Experts of a small language model.
Experts: 32 squared ReGLU neurons an expert, a softmax router.
Below are experts of layer 3 (counted from 0) of a mixture-of-experts language model. Rows are named router (the router's row for the expert), down (a neuron's output weights, with its number) and show model dimensions 0-191. Each number is 128 + 32 x the weight over its row's rms, rounded and kept within 0 to 255. Numbers have three digits each.
After each expert's rows: a language model's description of what the expert responds to. This comes from a sample of Wikipedia text that the model never trained on.

# expert 33
router:071154099075125111167127137147095158141102110144163106102173096121136082138135131153101182092031158140151139152090153095147154145106169153193076070109123142117122054093116123129120154148125087077156104150115165162170155071130132140058127108123148107108063122128165086136142152033091182102156179165185142110063167117134146101077070140161127095143134134124124095115096095129118117106133134186146084161149130095132131187127156086107109160044146134078160166142148156131081197071099105132148167153124131146160167137130137146172109118131137130111164071150105120165178121117119112103
down0:112126130082155112119161114150163191138050122090092128123067138115103111106153118148131073092102178107116094150049168206166169157136108147176153119141131125095140107121116109105177064084147123140147167085138135104154149123163131135112092094124142065141032137099122137141095185164092200156064166108060048132129140103141163125111116038138178145075189116121120115131118095116112095115136130090119145132126155089112168177162108166122140101090182136128171131126137109127149109110139099101135131168119100118147092193146134118132156189137180186126141176112130139126099122111169116080
Second syllables of words right after an initial letter, such as p-os-itive, h-yd-rogen, qu-ad-rangular, v-eg-etables, plus Ad, Ed, inter.

# expert 1
router:123104129098099070166138148139078150164038126162173113091158098109188112149134063150103170098106191207110137167133171161101127136159173130168113097094098113121122113109107101118152141147131098106162114108100164142160124120137121180079125096146140095117090094097131087135108179065084144101174151125172176065083200131115124083112106065142171110124115151173141096166086102121078149149153203152136116151156097114117127160101160081093116144094151118072181151166154200167102196099090145129139168102128112136109160162157160149188092155114145176117139107131117122134168115139125110098
down0:116158117079148169057161019131114171186107118133088141124116128102137151133100149145097162171111118130094135176093155107086140105162139125118140165124187105077150112112123212082117134094089106128091158105127195120084085150134129150146085143183144116168117175175087127099178102166146095138096163064108134118131115099090175125159074139130117065118106103171162150109166130120082098159093098179166136163092190088163097126163086145072116162109140126148110188178124090152116075145137089110074122138120103090151120155142117151109121132158188125170094124079079138151139079100154111138
Noun-ending pieces like -ation, -ification, -ition, and sentence- or bracket-closing marks (. ) ". ).) before line breaks or new sentences.

# expert 34
router:118139145052117081142119165133083154149079082165157115088145072096145102137153089154148160067060155148106128142145191093092137181133139185150075085105093095119112113138099129087165121131134110126132102135128154153122151130136137157086140103125162098087084136123144111129120129063129131093134157176169143106093143138109125079095102061155189090175144195133173124136098086088124136129166156138133084154187100063103156175135175088082116189101170099129137156142131164124086154049070097140125163081129055158140160171117142140154110120128159180090128086180088117131168117097119125097
down1:102107145127104073110101176136180114073153173083107060152129164176099149135134087154079148143118135141130117072107110136159171122111142092145110137205089197118083124108118114102115121135113102111091168214187139116121136079161145100134045108136095184117148057093161130110128158154142130124106123174164130186139112127103159103193141106137123115125107064118084119167118187198093079172160098137105073170134187127132141203116140122168077083110123159102089109122168156144113164164130127121074133161141109088100159089169095130102109175141114115127112140179114133113124134168120149182
Subject pronouns and discourse words (he, She, him, and, also, then), empty table-cell pipes, and middle syllables of Arabic and Japanese names.

# expert 26
router:094156138082127110142161150149086169174062080163180120103136108116160105172116091149101166106084142162100154170141142108087157183121163177145088097082074105097125109132094094109146159157146082100130091128106158152161130107133128161106172097116170099095089138113140109123125137026098173102168155146173163101084182168113144084088092072144179092145115141188103109138100101115088170133141181158138094187193112088108163154119157097096161127087169103091149137162148178144077149052119151155151157104131073144148195119135128124146101131135134163152117109191111129142173124153139104090
down0:071110031144149207110127099163136124126127127135108146080060144131083165155170068172079078075101114154113129176152163140130153102140141143166092062101138167109127165122163110066118107058137120154101050095136201167084154154177103138065125117128109150131168129146131127189082123069124116166104071115122104089185122111119112105120158136139143088131093166178113111170128135097100105108119132165099171127115102086082168186118087175123094153101146151141107139128148197162130074108168143115136118100154122102141156104132163147100149181145123133106133141054105164127107122157118105122
Prepositions and list verbs following nouns or participles, such as in terms of, density of, from, between, including.

# expert 12
router:101114136075118122163131165147078180168104092167166116097155113117156079151151119145126194093115158168099143166094171093098145155124165145183082128084083093069111100134083098117162130166147082120136102109115171173163144084155168162106143099113170126115096128114154090179112139081073171068130142139194199095089173139130134110107100117151152113185096135151131131135095065121100134116133161165108127151148082103113110196114167068113152160107139089077168121157142158131083144117085140136154165124116094166112154139117127179177108155118204188142121071189111138183143136133140124066
down1:180106125149204103106123090138126111122142121147140109199119121101157186128150151127087146118112184081091149066087125139099130128085081134202133173112188101138085051144159135101106193079124192133167162102152156131100150142156161084123157156133107152157125116106212133089099175131099131135114083170149143126146118106109027130158137109131182160092071163077099090134164126156147145112143139095090073165058082164165142118117130130163144166157101149136103058084132128112126166119112180178129171135173138090129114120141106144126120151112131089087129121140213145117122129144105139137
Relative words that, which, who and the article a, plus mid-word pieces like qu and er (s-qu-amulose, exac-er-bated) and spaces before table numbers.

# expert 0
router:113150130091132082141128156151104182167099107186133076090165079111188084149127088175123176103114130173103131168121171089061135191146149142159067104078085077118128093129095111098161138150120089119143143095090141144138166113159107145098146097131183116093095121108142109119157163071111166113153162170149191075107181178103145088106102061175160098141103160164134103137085070110107137120176157168158080183153098100116134166113160066099130160091171090097142172168156186131089149079090136131145173120145077144116149160133127118157087147129143149103124106156083139131168147144118090086
down0:096168127101213148154132112134157150189114093164111136046127165171140108100134086168154095188142146090114144130091087121186123099135128164104163129136152220150151076115116162125127119077104143145095123135150109149122125109177144171076102118143104114107089165131161150199155140170100129172125156158127115132076166114096112087145108135146194121188133101169130111101090130142139140138123093045161092118140172127158098155072123160118163101122151143151158149141111131092149081102133057067101136101154146091178153116171166114082180163152164096102169151133133137209149178126184098104
Digits in the middle of years, model numbers and quantities, especially 0 and 9 after a leading digit (2'0'04, 1'9'22), plus number words like one, two, half.

# expert 22
router:108129138120129083160140141204063151177069101185160098079178088097193098123143116142087174125110132145116157199138162115067136169135151157164118073105059100107128101135096128104131139155146107075141148102101160160168141108153123146092167085140155126075097112111153097134155153056125190119160170139166159075116190156140130097066117128145146112134130163152136114158084095131094154119139175184150116191191083068117163176119173091093130138084139089102148162171123174116059155103089120142166161119125113139137172182131138146164108119145171160156110091169107129134139138148129123110
down0:118125117156169111122092142144166145199149116145121125106062123138115132170165152168105111141122107107127062162122124161100109166090104142133080119114130129161158138125155108149147119118096160146091131068096119122148127128148142131182077066091147101187064131138136150192161090111131102187134114161120073172076145137131125115100122109076230116107148131170162078173116136127159217111170138100116167145147136118119112095142118206142133168108131111106152116103185111204173150078078123044109075111175142161129191097141087142093138146140140156197163073106114122122117111148132134178
Opening parentheses, dashes, quotation marks and brackets, especially inside tables, lists and stats like "7 (45)", "(born", and song titles.

# expert 50
router:106150136079144084154161151155057199152085080200161098085144100114157081156106088171092188100103154177103136169131152114082114168125174136146109105064066104111139121141099100107140145157135102109173113111116153147136149133163098168083181114142196120120086117113125080129127149054097166104166168131189148099092187160105159081106102114174159107131109166160133091126093084104080151122134174166127139154155114094135135179116157079102148145067161106090147138148136172131095166044113128140163170096162099130146169141147116156159106134153171163133112114180128100127173105148139111081
down0:096162105180151133107104124178073128189132093110127100160127128107080045113102081160179164135108116166121087136085145105137108069132198123122177086149118151168131087149120099147121129146195158116119116113124072175141148122175107137105078134089144084131107161175135145233198169126113103192097103151084142148172137104151155126132160160166149114131106188123177129169066127103086095156185142175130149081104111076112074126127131118115142124123149169157156167161150125128113138107161121124119055144115119163151062107145162145144171155185087122087117155153109104105135121118186099158
Of, in, during, among after quantity or category nouns, such as population of, 1% of, consisted of, According to.

# expert 47
router:114119148114137098173109134133084172187072114169129087114148078125164112159131113210134169067099131161070150190105170110098111137134179170159100105092087091143131079116085119103179173163136085118161104116076196150144153090133133191101152106153185123126112108112167086122177180070110156112152175163154143119116173165114155103073125102152133112126104137185113081165100106097117139112122182178119119169147110087121125164131155097086171142111162080105172175153159172132114157063097139178146153072142109139144136121130108155155071149126189140113107087158090112174153145140120112098
down0:164113171092108146129095140147211127201091133115160145124120190128127093136117100140077156110141107147160106127091103164090119075188142046108172117051110135116139112122059157113134120130122140160130106196097138218140141120157125141160076113142156167188106127115063092145145121121135109146148111127109169127178151071115138130124067082108170151111186143152122136159118119114185181117086126134165116064134134117120131189130136122140130164100154160094115184079146166103105126121148099105110155148084115082126110137152184100134169070166167155137103119048122076124183089124168092141
Quantity words like one, several, each, many, some, and middle digits of years such as 8 in 1982; also en pieces.

# expert 19
router:108140142079145098142142139153118185192099093183161097110138096106171095148134094160128173077119185182126119164136168106075156155160173163165114085110106100085122084145106119092165131169134098087150115087101161148136155135159166154113167114145177061085097115123146081141147176051105177095155172137176147099090155158158127102064099108152152102130093182178168101138100104083112156137153163158100112161157105085082154155118196068090129136105149128083144165152148142133074155085071114137136161072120097133146197152142133142172085128123155149136136096131116139186172160117132129095
down0:101146156126185129183163057125107107173133165118158140102115134139063137088179082137099051119107110115116111135166131197178174101117138116135140171155152166166084151120120058117150119112144129197108167104153163155120167122158087106119101140120166071089124155140145143117179152137140126136211150114095102118158153109109127141182127143072135180192089101187142168165165129154105125158114117130166173162148120117128148216046116137083144125160121119125122146144186128116170163078105116123061118138124102110117175110121159151105230163111104133120162173089107121147107120112143155154
Capital or lowercase opening letters and clusters starting a word, such as L, R, St, Bl, Fl (St-andard, L-ibrary, R-oute), plus digit 1.

# expert 29
router:103166132105115119168150110158084173186065113156128120117142061133155114116111152128103179099081111174127115134133132135129161165132179158146154110116102140142158067108121117108138159145134114103137112123076146205110125112116118139094147097137183113101071126144132050141156142090124150104127162164169144069095175174136124124087065111127181105178130140150133134124089071123130132140128187162133095144151083065098132210148206098080101164077165106082170207140147178162083161084119136143132186125125091151143211171138145149197107117144155148102115099136093099165149138106116123098
down2:146125135192169132150077046127162087126119158113124133153151157144127168126096142160151146115143067087178143122125130223091147141106080129161158109184117129084127070143120153133142115130132200103120160138155148168046154151169117112155053114146126144168106131141094160155112098123084146113137109160160108124095149172136156158134084111088083166108186177101096111107146161148123155150048131121165124100126114128126085108103133171104206114172109145107109134148099121108124186210112071162117166188156129147137162168173119121144137126107149129094110121160179144127057080145172140064
Concrete nouns like school, album, station, club, and stems after h such as ook, ound; also byte symbols in coordinate strings.

# expert 49
router:099137147089136091121159182139085173166082116194184114109151091121186097171128099142122188068089172156122127153122153122094137139130156176157091116104064092132124097121096138101155142151145089123136118093118157158176165122146138147102155060123145114092113119099140097149143128077109153097165174144177177115080180156135146104062089095156199104142109137150148096151092083115097113122172175205131117177186108081126130163133186086094135138051132132089181129132129155126070170094106159127133177121127102154154178146164133167181081129145167177111116082149110139136157132111146112081
down0:127132142063135121117072104180152162195115153131086176080147154078120137146132074147050112099136140148132135154031172112154122158140194091145135119156166109094116128162165101118177139097107151129064122135147122181104116117160102148099126107173145136167091152118160141236133116186139140153171157072082106079126163120115132112115097091121175090140155128143117114105094141081133135093146116066143103130129131081143062133156129152132130129121142108179125160147162118138151095132126126076125122106111071147103179101158088139160096155134172173132183176104075073196167073137149159145
Colons in times and infobox fields (19:30, Length:, Members:), plus commas, periods, semicolons and table pipes ending clauses.

# expert 11
router:125131145098151077151145137167094164180054100153183117098187108098177109145153104136128186111116175169122150185116158111129154163136163158195060109055100092101147076141079150069139130161145079075169143100086147187169133121153134190087157087127165107120124094084146094127123180058090133105141149166145170074120157167114137096089086098121164112149130191144136099137087079115129168129163179148115135153150097098120113163124155087085147157108150118111147137172144175134096167102092130133163160098167099122137175159138130169141097137133137155147116111195121149125179120127145089073
down1:091096203129116068137177113130138127070113130077111157123117179032148116095094164163133146134148067100204150139080115180121071136135133139174142189169106104088160073141120098178097126104172159125114093097097110120138145117154133058168184123138127133164145087114122160046143138155160112183096063161176107127128092152125128099150144154106112189138131143156134142116135140107123125148094085137108130209125131183139091132091142144090123109126133157112151132087203105153139071136131128161189113116080141041115083116121107092124180135103125078106097116129145115152145086114123157119
Endings that close a word, especially -er in surnames and agent nouns like producer, writer, singer; also quotes, spaces and brackets in tables.

# expert 42
router:062158125061092094141140143155101162191080097183165110115151076120179100099104139152115161092088111197129102168097147132119110140145168185152118102100083145162110080119101084119166146187122098123148110102103157131134162111142157148115142103138187087098107142123121075182112145110129158121147168152195154093130158199134154107072106077126198103135112097183163132112074089122122138108114189201101078127139100127118127198151141094124095106095164109084169152123114154174124151090112132142184189133125070127145158168153130144192081100137168151130143116126116108166195134117125150119
down0:070136090122156147094091165138173176183085108107120110133076161056124112118092080154097097139175032119119131209110118171137173174166141163134109101121151120113142130099105130113186157086123183113057135084112129159178121105133173094130060115107148129121145143136158188123131128111149135142121157096131121069137169187097129143120138143087123207114142092157083110104114152175180139115126089146156121152096113119135104117100093131086180117184110151136121191136102121160149156100213108102117178074130147095159180082141146130137158165157155157172173128088110141165123149135118070130
Month names (January, March, July) and syllables in the middle of place and person names, like aint in Braintree, ill in Lillian, an in Alan.

# expert 24
router:063132089129128093193134135167100159173089095172139092073194118126151096154131097178145187059082131150125128183169144121102146161157170134144108104115097116119130077108118122105176127164129133139148139150081161169139133069106148116105135068123211088092079143101148047145145134077111166072153169152162139090112170130121148091101068127150177099128146175184119123151063097093094120126142134164149131155160104097141139182167185118083105129079159082131121159145135135131099160055089129140119158116135086128135145194115146143172114099153160154137134106158089093156160146102084153097
down0:159113133133170125171140089189166187163087085176089114072064189118099110103079125164140126112163097143167090157090110124147140101107098117112109175079105150140165195121139135133164074132088156138075145104128159121094150107151145136149112148178101108185136140165113144134192192163109166076152144115086121110154156100165133097128167108066132179185137110106120078196116116129110174164162092119114191194135115121126078131136107099114188154141072116132089118136108142125135093095172172086096103104151120078211105155139145151093123113131196155100171112150088118129113158119152094123
Word pieces right after an opening consonant or syllable, like ath in T-ath-am, P-ath-ology, and starts t, d, ro, sub in names and species lists.

# expert 36
router:091133136097104090187151150140113134170063114192138098083142103102190107128154117151098188088107140147118158193121164084100113178138154197154097090091068085092136101138095111087143141182119075115141146122079148146147134126149112158113154097129149113091103103099136054133119133075100193082149147138140156091092167179106123107085073118137147081161118144182125118144105089115109133126153136198144115154163109119131114172109179092111137137088132072071142164166128139145076161070082131160139148118125099145140208138152125148192074148136153163148140082179117108149188156136123142079
down0:040104173135124105133083058132073138227129137092071147100154154072094120123156069146116156088123146129164155164121104113161103107172155144121152123106160135072120111150081175107121092089172136138087146139152130117144148142148148134091114114162178091172085093119155154151131136131157083142066093144117104092167182134116087130167100171131149112138164166192137078150100109128142114132121134115156123110116125078124132137129110164146146128123164156173112221145100134193133098106164095096094123110139139129203157171122128119118152119130201175134154219057100115163091149134177089117
Standalone space tokens right before a number in tables, scores and statistics, after a pipe, colon or preposition, as in | 52–13, age of 81.